Weights of a small mixture-of-experts language model, trained from scratch on English Wikipedia: 48 experts in each of 4 layers, a variant of Muon for the experts.
Below are experts of layer 3 (counted from 0) of a mixture-of-experts language model. Rows are named router (the router's row for the expert), down (a neuron's output weights, with its number) and show model dimensions 0-127. Each number is 128 + 32 x the weight over its row's rms, rounded and kept within 0 to 255.
Before each expert's rows: "raises" lists some tokens whose logits its average output raises strongly, later layers aside. This comes from a sample of Wikipedia text that the model never trained on.

# expert 28
raises: " score", ".", " |", " cap"
router [134  84 143 100 157 166  67 136 154 157 112 117 141 166 154 158 216 172 159  93 136 146 120 158 171 110 123 139 158 135 148 117 183 101  81 187 121 185  82 118  78 148 110 171 145 101 161 191  88 134  86 110 186 126  76 167 117 143 173 122  86  94 152 168 119  71  93 148 154 151 130 184 104 117 118  82 153 182 153 108 170  68 144 118 102 135 158 140 152 111 146 147  82 152 126 143 118 169 134  86  96 145 171 113 154  97 107 176 139 133 125 163 137 182 100 172  91 158 138  97 135  94 157 152 143 137 118  92]
down9 [151 145 125 165  88 108 105 119 137 136 131 154 159 110 106 139 152  74 176  70 153  88 131 129  94 135  91 150  94 167 140  83  65 150 138 161  83 147 149 115 159 214 133  90 110 166 133 114 181 126 112 107 199 150 126 166 203 140 101 145  90 168  83 122 124 105 110 145 114  96 148  85 147 200  94 119 127  92  88 125 131 107 173 166  93 107  90 160 113 157  61 103  91 117 148  73 206 117 100 145 112 100 128 100 116 108 168 153 149 116 151 115 114 111 132 101  81 160 102 168 168  89  74 108 121 101 103 118]
down10 [145 111 159 135 142  37 165 178 103 150 133 139 144 127 102 102 118 130 139  95 140 142  75  96 174 155 114 147 119  90 138 136  87 213 136 101  71 141 145 142 158 100 161 130  96 173 118 162 203 141 134 163 139 125 135  96 114 119 137 166 214 134 133  77  29 154  86 136 142 146 141  62 107 152 114 126 128 160  94 138 127 113 167 171 111 100 154 183 144 118 142  77 108  98  93  81 118 131 139 167 193 152 163 120 122 135  96 147 164 138 154 180 158 136 149 177 188 143 112 139 124 152 142 120 148 171 123 142]
down11 [ 86 138 111 127 191  90  90  98 105 174 158 127  99 141 167 198 138 150 147 100 149 125 132 100  79 153  82 112 118  76 189 158 107 106 129 114 129 126  90  99 123  86 135  93 151 154  61 144 141 136 140  79 153 124 125 101 156 111 145 129 123 122 108 102 104  67 173 196 105 145 137  79 113  96 120 143  69 175  83 139 146 154 125 139  96 157 140 134 136 131  83  94  65  74 115 104 122 153 107 120 147 112 105 128 160 139 118 147 138 127 119 126 204 159 223  92 147 156  69  91 132  81  88 121  61 130  95 158]

# expert 40
raises: "iss", "n", "um", "ae"
router [102 187 155 171 124 130 172 110 167 146  60 131  81 153 111 157 113 110 140  69  71 156 118 182 162 107 112 144 117  96 120 112 144 152 157 209  84 136  78 133  96 125 123 106  97 131 129 133 103 125 141 147  92 114 170  59 180 143 130 118  97 176  98 117 143 105 124 146  90 141 168  81 116 106 151  94 128  92 130  71 153 148 139 126 133 103 108 123 115 122  97 121  98 132 124 124  91  67 183 189 121 129 108 182  79 138  89 104  58 100 129 131 157  55  97  83 143  88 101 124 121 163 186 125 148 106  63 124]
down0 [121 172 219 124  92 127 120 134 122 173  88 130  88 147 117  79 134 135 169 150 144 203  97 106 175 120 150 129 139 126 162 166 135 109 130 175 106 121  75 149 134 139 140 141 150 152 112 134 129 145 118 111 141  96 189 150 116 149 175  43 134 132 178 175  80 135 112 109 108 141 107 123 167  59  90 121 109 175 186 166  91 128 167 137  88 192 177 142  87 113 158 130 182 113 135 167 111 156 124 101 153 133 137  85 138  98 148 124 193 120  86 172 140 156 165 141 121 184 146  54 164 126 103 142 145  90 116 118]
down1 [ 99 148 100 119 116 116 164 127  38  95 127 103 114 156 138 137 151 136  49 112 145  97 120 139 185 151 157 112  94 115 154  80  94  65 192 124 137 150  94 127 196 154 140 168 112 178 134 122 114  90  79 115 144 190 175  96  93 131 140 101 120 193  96 142 142 191 145 154  46 139 112 147 118 156 178 129 149 158  92 142 150 145 126  95  62 110 141 176 131  96  91 125 100 120 108  95 166  77 145 154 108 130 131 152 112 167 125 111 139 140 141 169 152 106 180 128 166 158 158  90 176 164 136 124 124 170 102 161]
down2 [152 162 103 174  86 155 177 202 112 119  91  74 155 145 115 114 116 139 157 111 129 143  67 151 138 172 118 148  91 111  87 152 118 105 119 143 132 101 109 145 140 105 127  86 127 167 134 177 123 150  66 127  76 149 127 167 172  87  54 143 105 172 122 146 150  74 137  77 133 162 123  67  94 185 137 122 112 105  78 101 110 151 142 104 137  71 157  75 131 120 128 171 135 132  92 143 168 156 132 178 118 148 162 113 110  85  94  97 127  77  60 179  64 106 134 138 155 133 109 144 112 145  89  95 136 110 198 157]

# expert 47
raises: " the", " this", " their"
router [108 162 196 131  98  82  81 121 125 150  89  98 133 156 195 114  73 167 105 143 155  93 148  79 107 110 140 100 130 192 141 164 103 107  74  99 102  77 109 104 159 115 121 187 197 110 121  72 138 128 169  93 118  59 115 167 109  89  99  91 177 147 141 124 138 200 163 168 130 167  97 210 176  93 118 141 108 154  83 165 104  92 155 123 111 141 146 139 115 144 117  92 165 150 117  94 134 166  81  87  92 135  83 124 139 127 117 134 143 122 115 130 153 116 125 138 163 128 130 193  82 119  89 138 133 140 157 104]
down2 [128 122  73 156 106 180  95  88 157 122  73  67 167 114 129 110 176 124 142 101  65 132 125  79 148 144 108 132 162 107 105  70 140  96  94 142 129 113 108 131 103 147 158 143  63 185  80 145 136 101  83 144  78 172 148  98 149  94 127 101 142 154 130 147 115 157 109  85  70 107  78  51 129 168 145 117 167 101 112 144 190 129 101 100 163 120 141 107 126 116  67 186 164 110  63 109 101  82 144 103 110 130  97 108 162  58 120 160 140 121 106 177 195  95 118 115 115 109 118  87 138 134 137 108 134 133 126 178]
down3 [100  87 106 140 101 124  97 121 115 154 149 145 172  82  74 182  83 167 155 169  24 136 136 152 114 142 110 123 132 109 127 127 116 177 144 162  65 104 119  95 125 126  35 184 121 146  98 160 129  71 135  58 163 158 152 155 129 146 140 141 165  84 185 146 127 150 133 166  92 120 173 135 145 133  86 123 133  94 165 139  88 153 129 141  88 110  96 155 151 172 130 126  95 130 103 175 115 140 104 136  89 129 105 129 112 129 149 158 115 137 163  84 158 137 169 152 164  96 171 146 186 101 176 139 124 147  39 133]
down4 [159 188 137 164 150 146  83  94  99  41 166 150 139 120 159 149 121 158 119 147 205 124 136 103 141 159 128 156 116 114 113  86  98 119  94 167 157 103 150 165 124 120 121 134 136 130  39 143 154 107  87 134 187  84 130 130 104 120 128 137 176 168 142 165 130 176 118 106 129 110 125 107 114  67 142  74 134 147 158 155 147 124 161 143 112 163  87 186 173 158 111 124 112  72 158 112 129 105 131 109 163  12 132 142 132 167 106 146  98 139 189 118 129 144 106 124 130 147 169 159 127  88  98 107 110 128  41 149]

# expert 34
raises: " the", " many", " several", " a", " some", " its"
router [192 101 181 117 174 130 134 149 118 139 158 106 192 144 131 136  44 141  81 149 131 168 144 155 154 105 114 134 137 117 124 133  99  58 132  71  97  86 137 106 124  97 116 116 126 167  88 140 126 175 195  80 200 104 133  76  82 104 178 143 188  92 108  70  99 105 113 136  99 105 126 124 137 171 137 120 132 164  77 110 144 110 116 167  95 181 139 147 121  94 165 154 217 150 126  98 104 109  87 113  67  84 106 122 114  97  96  88  96 153 117 116 139 154 156 165 152 127  91 162 158 145 144 125 163 126 132 117]
down0 [ 45  92 138  85 114 158 118  87  87 124 143 118 147 138 121 147 120 136  60 111 140 103 145 126  94 121  80 181 114 140 122 102 150 134 154  85 105 121 150 199 126  98 178  68 140 131 115 121 135 197 135  63 152  75 130 168 163  91 206  76 149 136 154 131 101 163  79 164 101 176 134 166 157 157 134 106 117 122 172 176  57 129 129 159  86 102 167 122 120 159 109  91  84 167 110 126 160 180 110 110 118 106 127 124 157 120 143 149 123 197 141 103 167 194 104 133 120 133 139 103 167 126 132 167 160 120 111  94]
down1 [ 72 134 107 138 166 142 173 127 122 109 111 157 113 118 174 143 166 116 103 125 137 152 128 104  70 157 101 123  74 113 163 170 118 140 132  68 117 191 134 169 106 172  88 129 126 127 107  88 113 137 115 177 153  98 139 110 139 139 142 146  72 160 137 102  89 112 113 176 107 139 108 188  79 105 155 119 131 136  70 165 188 110 118 176 180  53 104  80  64  78  62 160  69 133 105 174  60 166 141 124 152  50 130 145 103 127 129 140 124 121 121  95 107 108 136 120 113 177 124 149 123 111 106 111  65  99 111 112]
down2 [217 137 161 134 150 135 127  72 128  94 159 160 169 163 157  98 100 124  74  88 184 116 115 139 153 154 104 144 111 179 105 132 122 119 125 104 140 121 108  50 146  66 145 116 127 207 120 183 115 161 106 170 151  97 121 133 111 152 148 148  99 165 130 106 155 156 155  85 137  47 156  82 184 114 144 111 143 131 138 162 112 100 126 144 165 147 140  92 150  69 129 168 124  84 142 113 101 121 136 181 150 211  82  97 149 147 118 157  63 128  64 129 100 134 141 145 133 152 110 176 122 121 185 154 126 147 111 153]

# expert 46
raises: " for", ",", " in", " to", " with", " ("
router [107 104  65  88 162 181 127 155 112 121 162 133 126 103 151 127 156 126  92 118 144 115 154 125  90 169  71 120 160  82 128 155  65 134 130 130 176  62 185 168 130 127 134 125 143 174 109 145 130 110 108 123  95 166 138 136 119 161 178  87 114 160 216 132  39 147 163 124 134 169 143 156 149 172 117 179 160 122 130 121 104 162 126 156 122 210 177 111 132 147 167  57 133 136 128 175 158  78 156 168  82 144 166 121 128 132  87 130 164 123 130 128 110 187 133 108  94 118  87 188 166 147 142 121 102 116 165 116]
down7 [191  86 174  94 139 109 104 118 112 142  94 159 163 111 153 155 156 133 112 105 170 122  93 134 129 153 136  98 159 176 143 133 182 115 169 155 138 118  62 152 144 132 135 130 183  39 109  85  92 128 146 112  65 110 114 105 138 143  70 147 136 123 179 141 151 107 141 137  90 146 144 145 119  54 156 168 107 132 100  86 176  93 126 173 121 122 100 145 194 115 131  80 144 108 140 202 155 117 138 145 156  97 135 161 111 152 178  94 121  70 142  90  75 145 166  99 114 133 129 120 201 174 116  77 145 104 184 138]
down8 [110 214 134 144 160 107 174 101  62 112  80 134 137  82 162 122  94 132 136 163  88 131 210 140 120  84 160 117 113 121 164  85 105 153  72 108 129 155 110  82 154 161  60 111 195 121  88 155  58 201 112 157 119 125 102 162  99 169 176 203 160 152  95 124 119 143 113 118 159 158 116 135 164  95 146  69 120 148 161 173 143 116 107 144 171 130 113 162 115 138 109  91 133 102 133  88 134 128 113  64 113 100  95 163 107 152 103 120 141 124 112 143  88 129 146 138 108 179 132 102 136  92 135  96 106  86 170 114]
down9 [157 100  63 106  94 111 138 144 126 119  61 113 143 108 131 161 138 120 108  92 157 145 142 156 161 154 100  95 116 125 100  81 199  79 113 180 148 131  82 132 163 140 158 116 142 140 133 126 152  76  72 133 140 120 131 119  99  90 112  97 127 134  69  94 150  87 132 113  60 116 161 145  80 180 119 137 148 152 166 137 156 142 122 130 107 172 126 182 109 103 109 233 121  90 132 101 135  95 128 106 156 156  94 184 152  38 186 166 172 118 122 157 100  95 159 185 119 128 174  68 133 131 159 138 134 137 114 104]

# expert 9
raises: ".", " the", ",", " C", " D", " L"
router [135  39 164 140 174 167 152  90 130 100  86 137 123 145 148  57 118  83  67 135 144 120 154  90 162 101 115 169 124 127 168  93 163 212  80 120 173 124 159 146 108 134 103 109 140 138 124 155 136 128  96 136 130 138 137  89  64  96 118 125 141 145 110  78 127 132 121 121 111 130 103  91 126  80 156 117 129 120 128 153 107  71 150 127 117 155  93 168  86 121 177 143  87 157  77 137  80 121 175 157 158  87 138 165 171 204 148 133 170 208  97 127 129  95 131 120 154  89 191 129 152 140  93 188 159 136 120 156]
down7 [109 139 117  29 147 142 144 173 134 172 165 146 132 109 121 144 132  91 150 123 179  99 136  78 129 131  58 143  45  75 140 178  92 146 160 101 158 109 174 127 154 182  94 201 108 116 127  94  61 163 144 121 158 115 122 173 129 117 164 136 137 146 143 117 147 144 126 143 136 128  83 111 169 106 118 152 114 134 196 112 147 119 148 140 130 129 139 129 202 134 172 141 131 161  73 102 108 115  84 157 172 141 194 110 149 133 136 118 141 150  57 128 195 163 120 121 106 122 151 143  93  89 147 167 189 143 110 160]
down8 [127 123  84  98 152 125 139 137 133 115 122 106 164 130 184 108 181 181 126 166 168 102 165  80 134 145 104 197 156 176 105 133  74 115 139 125  79 101 113 147 196 110 160  81 130 154 108 102  97  98 110 109 188 154 115 115 167 190  72 153 125 153  68  83  62 125 163 115 117 115 107 145 107 126 176 129 139 150 122  86 162  74 143 112 119 164 101 110 119 126 105 101 111  81 161 188  92 131 105  99  80 111 150 129 100 138  59 166 170 188 121 109  98 160 122 129 124 112 110  85  60 109 127 170 108 146 143  83]
down9 [136 228  90 132 114  95  86 150 133  79 142  97 154 124 121 129 136 128 155  97  91 123 141 127 173  79 162 141 127 135 124  93 111  99  94 158 164  54  98 162 126 106  99 107 152  94 151 163  79  80 133 131 133 143 130 110 135 114  93  88 142 148  33 109  60 138 135  74  93 142  87 170 129 144  92 122 149 109 120  90 131 179 120  79 152 138 147 155 179 136  95  99 212  92 117 112 149 144 113 127 130 125 132 120 105 152 154  77  94  88 155 163  89  88 134 152 146 124  36 125 120 188 153 152 136 126 167 113]

# expert 19
raises: "in", "ir", "and", "ant", "il", "i"
router [133 193 122 179  90  72 160 111 102 101 185 194 107 150  79 171 149 180 129  79 100 133  72 140 107 112 127 136 157 100 110  34 136  83 160 126  96 159 150 182 180 149 127  82 172  97 126  83 113 111  96 141 105  80 119 146 140 184 124 126 124 136 126 163 142 128 162 113 109 102 187 161 133 149 115 137 116 166 125 117  84 162 123  92  81 106 158 112 134 122 139 123 146 119 132  70 133 147 112 113 180 102  90 120  73 117  81 113  72 144 142 145 131 156  95  91  79 176  88 106 150 175 132 111 122 136 109  65]
down7 [189 140 103  60 124 101 166 110 144  80 115 108 202 107  90 172 130 151 135 160  88 123  92 114  94 147 158 124 117 178 161 117 155 128 174 138 145 186  96 115 136 119 132  50 114 159 115 122  56  82  88 132 147  81 149 108 119 123 164 133 134 125 153  70 112  76  53 136 124 115  82 179 130 167 133 169 181 101 122 122 108 171  99  83 167 129 143 174 130 124 122 146 144 122 109 167  88  69 116 124 154  80 147 118 112 166  96 119 168  95  95 147 188  81  84 107 150 129 145  79 133 164 154 125 119 154 153 103]
down8 [141 120 149 130 139  77 133  79 176 123 106 118 175 125  76  70  46 119  88 160 171 150  95 122  83 155 125 135 143  66 116 103 186 176 120 121 119  73 123 120  91  97 127 113  99 128 166  81 102  93 116 137  81  85 174 107 132 118 176 181  48 141  67  84 127  50 130 163 158 130  87 153 120 119 191 124 141 113 109 124 130 143 167 118  67 134 132 154 131 117 140 109  94  81 177 145 103 108 119 181 110 113 186 136 123  88 146 150 149 146 142 135 167 101  74 105  89 159 101 131 134 140 131 143 105 100 104 145]
down9 [ 94 152 171 106 140  75 149 189 116 104 171  92  87 153 160  88  92  54 137 137 183 141 209 105  99 166 168 120 115 143 175 152 159 120  86  72 151 122 138 105 139 104 163 179 139 142  98 166 124 177 105 143 142  63 159 103 148 132 124 168 162 136 135 115  82 165 165 122  76 122 138 145 122 121 134 124 101  69 170  75 154 132 127 162 139 114 131 131 123 118 126  99 114 149 111 191 196 149 115 121 123 111 154 175 127 192 187 163 176  89 127 157 145 116 129 136 171 100  96 114  80  84 109 146 123  85 149  95]

# expert 21
raises: " of", ",", ":", ".", " in", " and"
router [ 93  62 118 116 126 175 144 130 153 149  76 125 149  57 182 144 153 140  95 130 143 141 138 180 104 117 146  89 162 177 126 186 162 115 101 108 133 121 170  91 105 140 134 138  95 174  73 132 174 182 132  61 160 148 123 148 121 161 127 154 127 120 140 130 126 148 124 164  92  84 142  88 113  93 146 157 161 157 158 110 116 159 147 100 137  97 113  90 113  85 148 115 110 198 133 236 110 178  88 117  63 153  74  99 132 128 148 107 153 157 112 179 151 169 114 151  61 136 123 120  75 131  96 156 117 144 122  85]
down2 [100 107 127 142 120 108  96 155 171 150 103 129  77 153 147 133 146 120 157 149  97  48 108  97 175 139 157 116 110 131 113 133 200  76 130  77  85 136 123  76 156 108 118 115  96 141  98 131  99  36  75 153 122  81 103 175  81 177 131 111 111 152 143 133 126 134 103 135 162  88 152 119 115  54 151 123 165 151  80 118 205  99 188 152 122 134 131 148 163 165 123 111 119 157 128  85 141  99 174 181 129  91 117  76  92 123  73 108 102  62 118 100 111 129 106 143  78 149 168 117 116 125 101 114 149 136 175 174]
down3 [129 101 120 131 130 179  94  95 173  85 107 132 121  95  87 161 156 130 142 115 187 151 134 132 151 142  97 126 142  93  99  84 130 134 171 149 143 108 127 173 147 149 161 142 104 108 144 207 105 200 107 105 165 151 157 104 109 145 105 121  98 125 153  71 146 113 103 138  56 134 188 104 118 115 142 145 156 156 198 140  82  87  93 124 177 143 144 132 152  95 100 177 150  88 178  76 100 121 164  70 148 117  70  55 153  69 138 155 123 167 139 141 158 111 108  85 100  89 150 162 117 129 162 131 146 179  79  83]
down4 [ 88  55  67 113 153 105 160  99 139 111 135 113 120 132 150 196 166 124 116 149 177 125 105 107 147 131 145 128 195 133 120 102 156 110 149 128  96 135 136 159 135 129 166 135  68  72 117 160 120 143 138  26 139 131 154 113 131 126 130 158 155 123  81 140 123 101 121 182  62 125 153 139 110 118 182  54 170 121 139 139 131 151 176  96  64 163 134 162 146 119  71 121  90 162  80 159 122 108 157  76 126 111 123 167 107 185 155 114 124 155 181 156 137  80 155 195 101 132 167 148 135 120 136 183 133  89  88 126]

# expert 13
raises: " to", " in", " on", " at", " by", ","
router [150 126 131 137 125 121 159 191  77  85 157  94 159 110 128 107 140 138 133 108 137 178 189 148 130 129 133  77 113 200 156 140 126 138 105  86 144  96 146 129 169 135 128  93  98 150 111  62 187 117 114 122 148 111 127 111 132  93 126 148  63 129  66  97  68 115 108 151 122 135 102 102 136 143 107 149 122 161 107 187 114 140 122 113  80 156 162 139  71 123 123 117 182 141 140 136  86 191 111  88  85 153 114 139 101  82 141  97 116 188 108 223 152 189 128 192  70 174 162 113 114 153 118 161 151 123 137 185]
down0 [118 166 121 145 167  62 164 138 104 113 153 172  81 137 171 130 159 117 137 120  89 148 139 111 134 107  82 176 120 149 145  90 132 129 108 127 133  78 174  93 131 190  71  48 107 123  43 172 109 119 151 149 106 117 185 112 121 121 130 147  98 116 168 139  70 139 134 129 103  94 147 123 126  22 142  97  97 181 138 131 163 122 119 119 162  90 122 150 106 171 133  93 128  84 138  91 164 148 187 146 118  69 114  83 105 135 125  66 118 106 108 138 134 144  90 141  93 143 110 124 207 138  92  89 155 159 142 144]
down1 [ 97 133 120 123 142 141 174  93 130 153 106  97  89 119 118 164 110 164 129 113 152 155 106 137 113 138 153 143 146 138 125 141 114 134 105 130 163 158  56  87  71 131 140 123 118 168 136 228  97 140 119 150 142 135 118 115  90  84 151  83 192 151 114 114 123 162 109  93 117 137 174 198 130 194 198 206 139 135 160 132 165 103  89 161  79 152 132 144 145  99 142 119 148 170 152 117 152  60 114 140 119 116 134 130 136 107 117 154 161 150 144  81 149 171  65 132 120 117 161 100 137  42  67 205 108 116  93 148]
down2 [106 114 122 116 124 123 131 127 148 131 143 100 151 136  74 141  61 140 136 104 135  94 107 205 142 152 120 169 107 173 129 198  86  97 129 136 112  84  97 100 118 153 115 112 119  95  97 124 139 137 148  90 145 111 136 140 113 192 103 220 111  85 110  55 102 140 111 173  90 129 157 110 199 161 101 131  61 158 143 121  90  97 148 145 142 131  93 181 182  79 127 153 182 115 182 157  79 183 137 151 170 132 116 140 143 207 124  95 200 116 130 176 139 141 138 143 124 149  91 142 117 119 119 127 139 126 133  68]

# expert 43
raises: "ified", "us", "ique", "ions", "ion", "ional"
router [102 129 137 123 100 141 137  90  89 136 111 207 118 118 152 147 168 131 136 118 122 139 176 171 142 118 132 117 124  94 168 128 165 187 172 144 142  93 141 179 118 150 134 123 112 157 121 131  90 177 115  74  91 143 129 125 201 170 138 125 140 166 138 132  97 127 135 143  78 101 133 104 142  78 161 158 104 146 120  76 126 132 138  99 132  73  74 141 134  87 112 167  93 135 209 155 144  98 142 218 170 203 149 146 161  96  94 161  78 119 114 133  96 172  81  86 160  99 134 114  88 168 172  80  67 139 101 139]
down0 [110  60 140 157  86  95 186 115 112 143 123  99 119 175 152 163 107  63 176 115 121 111 119  95 138 159 119 139 153 170 113 153 145 105 164 119  95  95  79 177 108 104  97 132 157 224  73 163 118 124  96  65 148 128  91 123 137 149 102 131  62 173 150 108 135  91 149 109 137 125 120  42 108 106 157 216 151 169  44 155  98 165 113 114 140 109 132  63 132 179 110 159 164 138 159 134 135 129 146 144 133 150 111 148 105 129 118 118 138 168 165 115  78 121 157 184 134 167 120 123 105 144 109 106  99 141 134 136]
down1 [165 147 133 152  97 118 134 115 163 165  99 118 124 195  56 150 169 104 133  84 128 168 161 153 134 152 122 132  65 144 132  76 108 173 166 124 129  97 130 145 131  93 129 107 115  84 160 141 144  79  99 157 118 134 156 123 174 116  79 132 110 120 143  68 156 146 168 162 127 213 164 166 133 144 131 176  87  59 154 103 148  87 116 109 117 137 180 139  97 127 114 185 119 153 113  84 115 159 116  92 195 183 119 170 103  88 177 113  80 109 128 140  93 144 137  85 187  87 106 146 115 122  97 201  88 124 144 127]
down2 [143 127  79 149 115 128 159 126 145 207  69 135  99 165 126 180 167 157  79 133 134 155 166 108 156 159 138 109  90 125 176 133 137 170 151  89 100 122 168  77  95 152 196 128 142 125 127  56 147 109 130 144 126 118 124  84 100 136 200 149  84 162 116 169 117 144  78 159 141 128 129 128 163 130 186 102 173 109 168 115 160 147 123  59 129 150 110 126 116 158 118 118 129 128 183 156 173 144 103  94  76 112 179 142  79 116 149 106 158 169 146 169 154 111 148  90 117 151 103 184 129 154 127 144 200  52 109 110]

# expert 2
raises: "as", "a", "inc", "d", "uns"
router [126 152  62 170  97 121 191  86  87 154 138 172  83 146  96 215 133 180 140 111 115 152  95 119 105 131 111 149 102  97 128  67 111  93 159 134  78 158 111 153 197 117 156  98 144  81 151 121 104  97 117  98  95 123  70 100  97 170 138 160  74 153 128 140 162 153 111 147 106 150  97 140 125 136 127 186 155 137 122  51 113 157 164 178 119  81 147 138 151  93 140 132 171  69 139 151 172 141 157 128 139  79 126 132  98 122 125 164  85  74 152 151 100 120 148  93 137 178 149 142 140 184 102  91 134  96 180 142]
down7 [111 136 134 165 159 184 105  72 124 136 141 173  94  66 178 171 146 101 112 163 156 163 125 148 150 169 124 132 142  80  90  69 161  91 106 131  90 120 109 106 172 168 111  81  92  89 158 156 116 170  96 101 123 144 161 155 133 107  88 130 128  94 112 132 166 143 161 105  83 126 120 160 100 111 135 116 121 102 104 117 171 184 112 163  66 157 156 134 198 131 135 143  42 126  92 102 134  84 158  91 115  97 106 176 149 163 112 121 139  97 185 136 187 104 189 133 164 155 124 163 170 159  82 138 132 135  75 164]
down8 [136  94  54 115 126 162 136 103 173 116  89 171 123  96 127 123 152 110 143 157  93 152 152  60 113 137 131 131  71 179 170 145  87 152 140 183 130 123  87 159 112 145 110 126  74 140 132  87  90 123 130 174 136  87 112 179 163  96 137 165 115  75 179  35 164 115 111 147  96 170 125 187 102 129 181 127 103 122  83 114 109  96 112  46 195 146  86  57 124 163 115 117 110 180 106  69  65 120 124 134 119 119 148 133 103  96 128 165 124 140 113 123 156 136 139 115 143  78 152 147 138 146 119 139  89 139 134 113]
down9 [ 52 130 131 157  69 154 124 110  88  71 130 110 110  56 103 151 138 146 120 102 128 141 137 127 178 144 133 119  97  95 111  81  68  65 109 103 105  98 124 136  87 161 103 150 131 199 153 126 103 110 108 127  65 131 140 112 123 129 136 133 164  37 104 126 184 137 150  55 118 147 192 114 159 136 147 116 110 145 167 130 153  92 149 134  73  85 146  70 128 121 152 190 121  82 129 175 131 101 117 106  98  87 111 123  95  82  66 180 141 142 129 153 153 125 106 115 173 126 113 124 140 115 164 133 136 161  92 187]

# expert 4
raises: "=", "S", "K", "T", "G", "L"
router [ 94 110 156  92 127 127 221 130  79  88  30 113  89 103  88 112 195 116 101 113 133 143 166  85 126 133 152 104 147 137 150 158 133 111  86 143 139 178 139  87 115 125 111 161 152 133 124  95 164 172 112 122 133 136 139  80 105  89 161 137 106  91 147 152 151  81 151 101 170 126 116 107 137  86 139 161 124 183 178  85 134 105 114 181  94  74 150 127 147 114 142 125 117 148 118  88  75 113 141 164 157 121 113 129 166 131 121  94 141 126  49 170 150 149 153 135  99 109 183 140 120 123  52 170 153 168  50 107]
down2 [132  96 118 128 161 130  81 131 123 127 172 141 133 151 205 174 143 104  94 111 156  64 127 133 181 150 148 164 182  75 127 166 171 120 137 150 153 148  90 138  72 153 132 139 133 138 125 124 157 157 149  59 145  91  92  89 151  87 119 181 145 148 108 180  79 135 135 197 158 143 148 124  62 104 177 119 180 124 154 123 169 157 100 208 123 139 128 150 101  94 101 143 105  82 101 135 132 162 128 146 144  56 151 128 136 139 150 116 166 186  91 127 191 178  84 147 135 102 153 147 110  68 156 112 157 134 123 123]
down3 [154 110 174 105 144  75 137  98 121 137 137 130  85 163 137 145  91 204 114 168  92 104 139 136 159 111 133  85 127  70  90 123 111  81 134 203 131 158  70 162  70 155 138 153 146  85 161  90 186 142 116 117 153  98 143  64 165 124 167 140 123 163 122 130  31 156 127 130 105 182 134 138 125  93 201  75 158 138 123 109 163 124 110 110 110  85 157 140 122 155 165 169 126  93 131 125 115 164 125 129 118 162 148 114  87  85 122  93 174 141 159 145  99  97 135  93  66  75  96 151 123 119 136 152 125  67 167 127]
down4 [128 142 110 152  74 155 153 146 175 137 121 114 119 152 144 133 140 122 140  67 100 108  49 130  94 195  74 172 149 123 112 117 160 123 174 174 111 161  56 122 148 160 143 129 148 164  92 108  60  93 176 170 102  90 154 183 126 132 121 131 122 102 137  53 111 179 202 101  75 107 102 151  82 142 142 167 158 157 135 139 130 172 160 136  93 122  91 144 115 121 165 180 136 135 138 103 164 156 124 126 136 149  68 119  64 118 129 147 119  85 111 201 154 118 116 144 168 140 133 127 205 143 118 129 107 140 161 139]

# expert 33
raises: " and", " of", ",", " in", " with"
router [110 131 118 126 153  38 178 187 136  96 125 111  88 142 144 103 171 144  45 149 128 210 119 101 104 124 105 127 177 113 153 120  72 136 126  84 149 139 126 134 138 138 139 155 156 138 134 124 125  97  90 138 174 124 139  98  85 167 236 128  84 105 118 123 100 132 177 138 134 156 145  94 131 103  68  91 130 178 181 184 101  98  82 131 138 150 128 130 147 129 142  98  99 124  88 156  86 129 147  86 104 127 106  89 110  98 118  98 136 190 155 191 156 182 141 185  95 118 161 110 128 128 108 164 129  95 137 162]
down9 [ 77 122 114  88 131 145 104 148 162 131 107  91  90  78 102 217 168  92 148 161 145 162 142 128 158 128 119  99 109 162  74 157 178  80 157  95 171 106 146  71 127 164 157 131 164 131 132 115 110 116 147  51 205 101 126  75  97 148  97 134  70 162 146  81 128 131  82 128 107 168 111  96 175 106 138 110 131 155 159  64 128 119 139 163 169 146 128 179 138 149  98 134 148 121 173 166 127  64 188 122 149 157 151 150 124 135 161  80 145  91 108 131 119 128 132 112  97 123  66 139 119 132 165 120 189 129 116  78]
down10 [140 126  76 214 126 159  86 114 138  97 101 107 172 109 130 133 102 140 110 111 121 152  52 132 116 122 101  92  91 102  83 121 142 146 150 116 157 106  87 137 114 173 179  90 153 142  91 125 132 138 103 117 151 131  88 158 164 127 116  83  87 140 165 107 159  92 122 108  82 113 186  88 106 120 115 108  76 176 100 121  95 126  92 190 149 149  75  76  91  63  93 153 156 172  93 122  56 115 134  84 139 110 106 115 169  68  55 169 105 122 144 114 108 118  62 164 148 150  99  91 106 119 131 133  98 101  90 128]
down11 [153 186 108 119  42 129 152 175  63 113 190  80 153 142 114 144 162  85 146 169  38 100 126 105 150 145 118 112 135 139 116 150  71 116 114  94  73  66 115  81  89 150 107 146  94 113 162 117  95 100 163 118 112 141  93 109 134 141 151 133 155 116  83 119 125 177 134  97 172  87 127 142 128 189 131 170 142 139  99 134  90 131  98 138 150 178 148 164 120 187 144 103 137 104 104 104 161 108 153 169 123 102  65 190 115 119 116 136 106 117 121 119 161 131 129 170 140 126 140 162  59 149 127 124 100 107 215 149]